Weights of a small mixture-of-experts language model, trained from scratch on English Wikipedia.
Experts: 12 experts in each of 7 layers, 480 SwiGLU neurons an expert, 1 pick a token.
Below are experts of layer 3 (counted from 0) of a mixture-of-experts language model. Rows are named gate (a neuron's input weights, with its number), up (a neuron's input weights, with its number) and show model dimensions 0-255. Each number is 500 + 50 x the weight over its row's rms, rounded and kept within 0 to 999. Numbers have three digits each.
Before each expert's rows: "mostly gets" lists some tokens that are sent to it at least half of the time; "gets" lists some tokens that make up at least twice as much of what it gets as of all text. This comes from a sample of Wikipedia text that the model never trained on. Tokens count by the router's weight.

# expert 7
mostly gets: ".S", " Cor", ".I", "rm", " Africa", ".e"
gets: "2", "9", ".S", "8", "er", "th"
gate3:576584506546468425484519480485523495573494558427529546464464562498555442437503453481494475540443568495504487497476470468522550499479475474459510448595510408564477449536478460529456425500428512445469453492440582544587458483428478501531407474538409487497545507510483548533481414523645538456508467482432499571497420510513569448620545581590384473531519506532514438508447460600529426474481532479533450421437454470450509440577445461534533474441459479471418520472416496557583421426451465535487494498507470434473479466552435549482509429577506474522444452499564599415514585477508469467573544513492492480621527447544440488504448495587484411476567555502484445468553493441514595477580561516531506479512531516541497498544509533522541524455660585467507497562441546422404490393496524
up3:550545448487453437480529403411516473477592381538506446529503450455449605470539621570471401417611608579398466479427434524416473513520496463461538519453480512504439435518445473509423543523444537506484491456503492502535457521517544603462435529552539514506582556516481520454502467476443512483559483486497481561397489496484590411491554532491531487466499455570471469598531448480553510506584572525519464612603590493500474484510537452429456519481514554469488487557474414521527432573465498471484482464500536593568468525599446576473526471475554584470543508470410498448517473511566487427550482495538537473562465466510475588505424436511464521491469489479471531570301508472455565554567410531503501506527461466546465525500478456507512505551460487463476429605514457528553417529480525
gate4:505503528581482456467481585497473436547577501523499482523573579524559495464438514613452471570434542509448594522490482540460577473508422505477421530502439475513458447620478535548454479487495465468420521535492535465461561466512563539581573457509484441511477475475618487524442501558627561455526543543513550536558381393489524487492436524521562488469424499588482526405479514552601544515506435591500473463493475528553423516480500539496451548444504423466533509518514487558446483452554547475599402481444455491604467503440492464522469444467506454608509480574547456542497490492556554559511496518436443613555470591490482468565514442532495513473482383508600554474533490549384586428594550509466511552531521487446452411504452433522505447508453454476503535499558418545435453480437422
up4:518449496390479508536505536503519556579589568485402463548543513489527456423492493508465478532407491487555462547502492449441514497510431538541420545493409531478406525537511480519383524457503438559451530488448524374510497516521510544578561419532517438510543469533563487464518524464578547536481468527542566480515419472525410454531473616468514519479447487613417517450518531623557553450465450521453445540501476493513540563493487472503459574505491494446562540542515561520416480452493490432571339525447544501544475575482444441421537539520442515605574481483571489457525549519511523565486456460441533526536452513490568450511565504544497568550447432488546465475556466530425589454521577466479517533538578507390478303516422476482457472497459577475503520500547480546484498517372488

# expert 6
mostly gets: ",", ".", ").", ".,", "),", " ."
gets: ".", ",", " and", ").", "),", "\"."
gate0:490471537508546520491472463464477516538473455514512559419548440533391484494465580522489476350513480529473556557485506479463521502422515571461429415465417556479483589616481460444447396474458444440422557505578477516482414544501455416467472600454459436553545500513481492478479559485445429479547455547441523544552561525486482429534531519437478475478565543467540504421514515558487524560586499514484420377545506499466496451495469456470511479502425509519567436581487491542449508511449481529604546541524524506505468395492545480536607546539480554467500496494556571463550456483551497438475554536432516460454486462514470522529478462534432456481459465591425666547417589476521445494426481451542548357501470540499590570524494544537543556553523433537588424400472487486470409472437512
up0:525589508478499486494488502530491539491532539487547495523495576530481548506602470487407478533541519440401446483457458533512397498557548493544531503534451435592522437418476526502438484550475499469514467479473583467543504488448467608572488423503536498491574407468459431470581533539443583504547547487468453389468498457477542514423526440524504537524540484474544536545497421549521472429475545520462482557447574502512479519559479552468484467468454537495443509495441500541592535511407620517423457476512506583468621524453433521487430475539560581493510527494487413556535513451405471530533394449481583436462442530587449434448431668429431484432391506533513489463486420420475504485528558457475376584593496488475521496541515490450501545544419519597491598510534536540506588495552516
gate1:536492556480456580510511543542546542471503555465550521482515425504533568504426548486515500444505444476479460514523470445465495423520464510554482551543543521529483521609547559564410485541551382470435502475478624657506484451507525448471477525567409571443508547465597536592461375423508582497491500558479550468501505412515626440526536480507491412539582451501520475574504579536560518473412510505450486546509438539429550474500530503466502521383566495556446521478494461428567391470529560481480548524527500466505467489490516453579442556534498468555616568462459450508477561462517452640460500464536475509480560490567541534455470589461491521495554524525531506503522508516458584484511529537576502507596534435485562517358534481422475446562452485547476541489585434553419405488463485
up1:586564586483516541416529537513487510534439499521524475592428428548521483537478516510510557457528474551530514480517478495482444459469428448530483526471538529450526548575578459517446530448664473476417513472568643543455521517547537532418488485530480563427496492499551532528405492504527579459495457618509549475542442490419561431524562402588402479546462513462514510569505530464584486530391547469481553559519489561454490432457481505454438480423521493552522553540489525431581461476559572523527500504572512458512530596474524431549484576522533487492579474421455487516430545485537458545440562412508518497510581555551508554432479498530546549521574546432533576576482513584510514512503464466510560536583523489512539560458531368407511455499537568490585588513625544500402490500477571

# expert 10
mostly gets: " Angeles", "1", " Jason", " Cyprus", " Oxford", " Northern"
gets: "1", "2", "3", "0", "4", "5"
gate2:526416472468528500478533482482623512443521433464457477445406471525423514507498632518475511575519568585411508451552536467473495465481526528549447590499604534433525532451493556480461429577488707416537524463597508403539577512476502515519508462458465587555517469466471496494424485436504491474463496510414463434457566523510525482513542478491462432514552458525470371576504552462388574508531513467510490536498526436491550428563554464429537498500530471425515548498513485421405439453492581518494508441555505492545501464446525520487540470457443562519397524437572491492569441515478497492454545591490442478457543428439476495493451573421476495505528466441538373488501514552430491464471557518507435480481505593452417511444536549620499566493484494532521514517480465486611413478494433
up2:450473417463573500445535447356494528480552511437639531440580492517478383511453517495407512453449447437439545452555431512443481550507508580473541441468424544430526565447452491571512516528538412519493493451477589575434475433497487530527486524436495569509585522547511483479505425579493565516458483460517518428496622581454453523459510452483464517572471472586501482468436566494534407471475549498471589497558395569455509521497471466521531487414523439538476541562485504565598507463486525507506520436505446486434463488612539566425413452489519522488518509465442510589566560473545572544531462479477543494489537497478446556579542450541504495458473470545535518538521573471500435553439414456579497463461400493563525556522536388468436459390512559528479541473426539544389479466528466
gate3:481427497481423417498518477491495537565505498450469475508569569458560513518465499596542486519469448495515494541478500465504521463493552530520506539500455445441485497461421491493570564453506441421421537454526512522465476417522427515486444505477427551602488534512421444439521475459520496430423513394541530486546429459612519469539487551472562374381547588520498460464573433462475464617555472531502482563442640555537443413451490445551551479535489457489443525384538474490392556476536391524586538457521416487425538453436517434541517512555437479494583527432480513458467517566509512546435466531570467409498435587474641587463523473566464538480506500449494476509585560513539501533511547471434481473555595461509584482554465539419477471414518577455518480494505541585464502527485524
up3:454449484524441400542413406426549530519483509532569577585554545427507528588535529509452507456504481486622538506455550512444440443458506436540423595590510459430487612513482415433568384411457406492531491534402526422515549500516508540503461535602501521373496465431445481479497456442508534499424507452532598483509525511497527519534505427573499461432501569513497490505560530489535467465446533586468395613531499631513511506443467444480513418487633461411488456428517561476423482525519496551516539471459428468536491378451544412508547441516502460485494467433487505388465555518478487557580543497518498472427398507479492528534474566497541467464428538469469471488551597493559440527497520483454549449487546550518558480490488523480465419459473480460511482469518429497533488519521492

# expert 11
mostly gets: " ", " (", " Croat", " Townsend", " developed", " Helsinki"
gets: " ", " (", " P", " developed", "(", " Yes"
gate3:498484492541440460549553525404460515489506518443501519507500492515619615460536479462492518499468476481365563450462553470505561487562492395506388565583523555467559557497541505550403539489453398502552436488441446504486557519542510430483538497531517556562544506502492533586514510485529461457544554472482505459487562512416484563634533393484424445557458542567487528475516446452470499421505514438476485568525481427498495547488502445483486527553484609576547494539542511611537522449540404521522507525476525515561513530456520446425496491512572544491532424510652440519593518481405515481533492472559527457376482487436612510460436400538467517477451544545546446551463494474425489533481454571632493472534472507487578537495532411423452457576449404451508504478480498449582442491456492
up3:496582500506534452447461567528573519472521490535581547513489520510461450571625630486471514538435516506484457482469492430480445458363502552507470500377540507483450466498511489497523543491396344600524500387530542498381453555436423504515514470504591443461422452503501431354524495501489460479419478504537520528484529543507584482486508513508557453505537513533517602461485508460509566482436491522480530476521586572514545424489502504538393478518528494482461463437525446425504573507465494544491470462462519498509485426574548396482515481552437533475574424510459429457507487530535560533499570517531583468447491580541495515591458538534462494452441483417492422487505454423469485460459551518475439607454462513476505520515444651501520499504593505428407476538509424441439493605543530
gate4:529609592421518481520545454545454515553528558569457410512496450516388470431384546482441484507572483516565486456410514470546493457555490555538540580515511542635468519385481496556497507511477417400542451394536487562467396510454522534547488606514522461453537479487475598523478462560542491473547455476487404444546408531455452469483515530513445502491483498473499496445542465558520437528431534534446489485428512602434523537471595548418580435513491449439423502531502484508512525524356428551528463523601475507475519492541479486526527496509497490568435433570475387435511408517460454468422391563456503530476450518469504454390471497463501491414475524599571461455438477533443564518502504512499523472495507520480503473458537463568447472512615465481551522492552570472557544509580526
up4:499506423563458644521498517439455492510494505623549418536479477520465443576575420433519583419504565533514402416529537487508518424531477588502449489445481454527571566455427512526462615495477522576459504452473442545486549507469491586505452478517486571526470441500536535422462512462490444577511464524464441502492467586479454452479559497497482483536443507460582436559439488490485491518436509496528473388452514584522480547450654417511489552452517472452461505457562489463525585513454517561420503472546573533508524552521525557543536495451426459579486453530461463480545526448421403465511383411481539555422514514514466437521455501515571572514515495531396554452495364557543534459492428512418506471487462532519459565462457490506485651495534576499544588490526549524511529467560442

# expert 0
mostly gets: " |", "|", "\"", " —;", "″N", " UTC"
gets: " |", "|", ";", "\"", ")", " —;"
gate3:433391554487520405408561524564547555532489566436527480529519542530579482566458540521574550460447501498514456375423563524484491561503478442469491508441464404527523520551478497489542472407510410541493504436517510459506443519447514430500481476522518503462480480498458500446403510378554496555519571448505468553559545511517437532488514472584564461549580506497448462469480536477462515482500514417468554512521460533462447422487463500490527451587512531477519486382526541511489529445510394561475525552507564516490571515502530476474518515432477492449495480525565445579459488483561423570474434499543527593414425511487410576536551509477544458531502517546432348500572556497522391426605549556540456585511408470512551433463591468472467601553538432531542490546481569471343573472510450
up3:471598522608487555474472488419486562525472524494522521475480480481562528490384412449379508520541617489395486498524437578455504459513603565506436427487568544480479414472519452445432499519538527514545486515492476534480503491448571555559518490503484529538590506512480485582571534559508520441495455520512500489488475512444551447549468530459485518511410534425537548486563517589550430418428496600485506510538511517516482517517513561407466496500521497522483510586410467542558496525569542417425449551483455569423508471505505452568539430438424482485412491476468475403480518414573555514446658586461511481554546472514516471532483616495497487476565508464559487470519514493551532592484456476569555497470575481543433589509439456587554407522537610469522508516391492581591551577506496
gate4:456580502541526433489509594515563515442504544433550531557441452624483557540529529575514489448495529431447520491571480521558494562567440563470463506594477430545506495527539486576470486519477426580590521526540455412452493498494416571505508468488494421495497508574419571489491441466532540509472448460426503456560538533495553528500487480496485512485448398534533501517561461486596417440402445556616509520528503404558483500574397377525548448532603457569484566492575493585534591558571484501534583447480446499475524443436514592483436567504537517478515438471504516546649526461511543451443538412526467533520436420473533518531509635505462597496500503509511553547466481533559514508537478507404483559526586541527552495450460508462488400486475472404517486489455570467451501545520465
up4:512471529519453464615468545528470567570503558472479470575452514511520524535532494456567497506575505406488589476435530481392512407463421428474480468496557554527515471564486490560482470422496518505403525545561500528516518483483422508513620513556565497451530508504557493584454511517536452459470454449574462476498574489517479512448451445366485493437580554522508442483508465526577493584597448510505492570543511471496498527546458451547459511502554490492484428402499461501466376509495525392604432586546497570492484535447488457450562459454443507444464571399572525546460457551468487515521480468432472511596535514643516524448552477497540390465367487530503550601545490441367509577549430471542489461498424465506496526542505528449471559523511441593526511584574529468454491453545527

# expert 8
mostly gets: " in", " for", " from", " at", " on", " to"
gets: " of", " in", " to", " for", " on", " by"
gate4:526468535631477464488487453545520514489550543518504588459553509590411443408433513558521618545545570536468464500535548483539522504554532539595445448444443496577490514553527482510518478509499446428554497442509502457590485381402559515364471467477530442466432564549551559521487537474617491491386493554523552409509508441598436538508481519607481488578480555489507491454449461560462491537500422408528436501452559499535455510483519548581557554449523520526476536528398616581534410513551491475472499419458511480445455432622508448430491554491451495471551554508455498476496493503482467504510453497468512559491437439426469461441423386561416492503518484555545537529485515483548515604444458621521461553487505505443486555560504512559500511553555555538554500422555499523534473461491460
up4:461435555431513479434557556556479454540458610539500553562476542462569535573515423392491512519512485508455539576466429458473501452460446484475515456549537462406577485492532470512559610554576533549558532561389449554525452442526520568659541548442402483513520435488548468430615487478491550464565538564541500548563599518496564526493485596526478532495502492487489450567455528448530453403483507509547424440534564585490583445503544493450530520502557584503514514524537455476418464529584613534511540513502509576495488462417472412479530468438477437508450508495510509521433502450473594427451452500595448493569499536517452488425536455481490431448466560444531553504487479571463499465493450449428549494420457467565414613543511470488544482497510429525473542492534491542446575582541432
gate5:530438532405477407491420557429507514456527528615551481576545566456541517493528475515479588558472520487520511476515540494513460489423455511496490500546495518520492485616510633513543597516518492362441515497481461490432538414421520410471526545550450414502566460480509499491566560450532486553450496464570481558452464490479516505587531375442538550547488477503409508482542521428599512506489531487480542535444478441472507486526504441477515455426506516501456520483537553483504400427552539467567511586501547601530518558573460453518536500482564448459516486504466453479478545485508478440394517439481561572506527475434498551428472528522517432417502469530607592465435387453390472516477641539553496599529508611492466517476475594492492534450380513553481463497598437475544470447542483
up5:513515519530561493476617370575505493470521537452493499557454495441440535501401481462465485575546485467494560531552491524493497522614464546484500466478433495531409457501454526510582415447571478496613497639538523468548498539440434491529483467356608583427476544447494516531526547526503515465581490425474557487563514554586451482534362454520546495522467513561437542564504548567427495489553408478588392504543497476588489491412465535505476465484535578576565467604536502538587551474519512462460510513485550616503548559503531466477484473539474508517523473458555485487524513458458450551538555543505492500548474514543512538554515475528606564618437419442508410496472543529500538511537503496535486486491523459453478454567615494525410502514469466535472559497378470544581533551582522

# expert 5
mostly gets: "-", " \"", "==", " -", "The", " –"
gets: "-", "–", "==", " \"", "=", " the"
gate1:464550533415450553524485514526471503449512492507458580508368517474564515455407481491509521474503537505410498502473532515547410491553435473446572499561470532514518590470503475442403520457550492485447556454470455469480493455499544517477456552438461439545539491521545492471514450635559504515423514441494511458465432545576539426399419462454427451508524513440592481531483530574464490504479419562438562525477416463491553445551438461465532523424443424544515420456489557453394460511522540479529516564420546406461504451499408472430423461461467580481518427561416487601499599501411501523363506496463562470479541496440545497453482461507442489665452522468509439515474415458526473475469425520514556527493480510522501592598495479459505453525514432523551503500490433558423547458380538
up1:627481449562519505511534508490537451534486492502525566522517519527505546482577470471566600467549336520548543553618481522480555497574547521556518454493506474555378422501429388469463562502428465526520451546500499543434544660477592464508472481467481504518450495495453487555503530438460547468542496481475478549449538531454482484580521481570451463445555530416470520489516470521557575477594582404567386439446535479532429533448532465517564468568505431471553565562470486509525598458503496520423469564572503537454488576436525586559579549553541524527539456402602480460471350488542537493564525526498518522498501496518500490503480480524545455440516502461474495514523562531437546503599511522582449506526516515451516507420489518445483569440600461426459515483552509449571530607560519
gate2:553407452457461506548536613527421566513571459551569567491475460380488459516524545396469533583498515524512450499594501573453476555449480482440520532529545467539477514529501560482497520455532417465414526475450483514574571586526417516482479556556452523529372566552460447435572479445476441525517550509466548592518480443539503503526564469464505484529506461406516460397459464575560451509541457510563504444441408600474499567508474502429427509582477512424485460491471495531565527478531529441490498437488504527506485435346496563480508460520432559507445555504510386519522518490484488472524456543584468420436506416572413572440503559535522494572578534501543519585461504464503593523569445499503480490578630481472469465588499530462506502446583443476611491467489424467427514505488485
up2:539547443422476522538558465459522443399461442559485461520483533455470488525450486493478510495542506450476572449451607430494573507459484513469473574422494609498554481472586619463539568446545452438476514522513585561452495455444513513493522527541528475446516513551451544487468422498533424454506579530486395433514472557476519460578563484470455516431510540463473536498459445484588556504546532514424463515554412527345522522518508460603613447456378549384501518556423456452561444505528534464426543456495469452591488487522473611448471456453475535541516489516538478456486530494470452538479533532454488476531389525437529539530546486458397528554478386554445562418551473466522579526422429517520439444437526515512586561575527498471431522500503596545586515467433541547435521519540526

# expert 2
mostly gets: "\n", " |\n", ".\n\n", " that", "\n\n", ")\n"
gets: "\n", " |\n", ".\n\n", "\n\n", " that", ")\n"
gate2:485499550463613461631488535567591510454499586465551477545490458520409518490448539463491543514502409518528532474490474342445454485480512540426518548445439604519527457487422474504496466545542469491572528504560530442539381487449514564480504536457443510470537560498526543415559562459478549442475515507534424551499500513493489442588505583535524476531485552522543491507425523581549444516550482521500397459434618585442530434519433526505450484501453526513435299555518476550462462487409514490483539518520581531404534413463469563481570578460413587470454473499492419436442431514528572510468509559456492570466569533532522541541557536438475553484492471467547482533507514449526539497527490511561586518409464558497596582509469579482440470518481484486447377476507548513491512479459504
up2:488456501516497542452578442445537500505446479571477524458486411494573574480509521543507495477490520502532541441459496604505489547475434434586555491514476439538465564567513569564507450539448529574462498520462548605448556563490531532482453571553539453482574492503422479583509452498482502500516439392559562538559579489504497483471536482466450518442505516509623594458498556402456480516404542473465567526668534449565491640507534530469636505523479502494502598430558529482516578538580472470511442540484602458545559537588522485587478463488532513489501549556495522511549514507535447428552564482508436480492368539529475427531472504409420456482525563586508485452551476492468512571457540466365529519498562535436389490475489497522493515497533533539542562510579478445532596495543567
gate3:546477493605566481420535538461520436414477501481501467452490483445463470415476412511556536572490541562499473511467568522519444450431540458502487546461555470478466463417488473511569523568418529347429495502444445524468494513466530505446597487421514503492525438558517457477545546503571489449516480480565473418385498511486407510577490460475584508473388406509485439556537438532532634485508445572483521555444564561483462514506591548395471549564454525616556579474494550499500537553491465430477474526505425508523509515516438601519560471426410538440476558474496482472604557416512550441424556471462578461455500510385535553515513458495472423565508574409477508562464541486576516549493505491455506433520434427576481414508544544554524524437456519474516511439483491572553435507523493
up3:573432463589619505459542536466509463461469464565480431477556511452527430417467426554578479570451544570496503515438581494485488435508589543477546464476532416512493441472466473487507496497509550430522538486473446452447494516462515481416572534471524528525517401439529457447553544466546482483523443514534461472438547547505416576531493498557586484462426402519567440569515461450523525435572450657531494518409558570528499512530514597503480512591390509634504565563510517489500470516475503495553502523527344510517488504527468543463601506519454546461486531502485498471574521440492491444450531438439551444461510511371463521573481556511540461413586528428481478502498529448584525508493497497421504482615516428551465482544417571528565498467455543507541515397478453604509461499538417

# expert 3
mostly gets: " be", " well", " been", "e", "i", " own"
gets: "s", "i", "a", "e", "o", "is"
gate2:566443481486485457530549564488491566501512520506470511531427526486541548535529494470491477523499503457563441587529459502502584476594485496501499452475570375499537553443468561498564554511490463544392515518558541508528453496596531430447474499468524524491465591559567564463444535476582520610603520579510383531489518432377527497542451514618455492508453523516473473509516507508648471573556467542433489543490466418530486400481452494531586458475550592463419461474497550471528406430440470557402493438584508601421438517500501483585530504481552516465448613508514460512470479506541505559492515658542460507508409548436392545517447553428454464521453524475502550544495475530550446477494565490477501453502526456498458467538515429505461461498406529478479427485449506562531391443438459
up2:587611479429470482453551509588607459524499508532494485549568492478512556469591487582488424510475519481570480467503571536449517375507605484568442413543462584474372455506427491415534482492496520524580522456542447531515481561442518440467452476539547524520432464465566526562482483545464571505537546574502476524478483539481518459477470542435480544507516496477524509553403441488550491533500511511546498440475533512483527457490470467534522478479480556459577537509532506527460536495465591478352534483523583456447429561422411399462422499588476447567555493576421577419501436563570457529534443469526426456531391570532496479513422530493505631485470481559549480509433591509439507484459472467468424563416494469507425535527542555537523478567486535526565607558516487559418584548525523
gate3:509532491600533425525453451429429561479467444495519406509470550458575457567397529457464391453547441490497523404505538514544448488471435437443543525433423429552475495532463516574416503531502492507474563579522465534646454427508525500491526435455483460462495553528471502527473555595470509504548532507517503455560461406450515463472515490411485453491495534424539477434394498506501537593456451627521465503459487604563500484560517451521520606524485525487459488468529492514504550524596413557578549450497489461580516564541475500524560529580582491513500498516528434483498484524565555523605531480476500541366466600473558558458440592548479542551592465464498477449590475501372454475454447543412513515482458469446467464493461471499425529451543470452453454429483578481511599558516462
up3:503444482414476515460567548529487408489551532493549558443542523556462547450524500532491600538492524483523440666509487486411534499498526604549492526562541512425591501503481469459491507502488475526509499393491524472379535578494522454474509498548495509572587493508576546465477476472493516487474431488486492485391471659537512458448476472663557544448429449532410548521556478511434432441503507431483516484520509494521467473411474487489485471504551448524539522459461422503451480487411552412412441545504514496452458483486522498502438448422443575431582455439462559571487496530487438420398496555540444497562475424518468406541536467489506483464506602570525549523416555526550544509499570490620537457432497551555553487523464560476535566601488572571440559540567483477481412484494487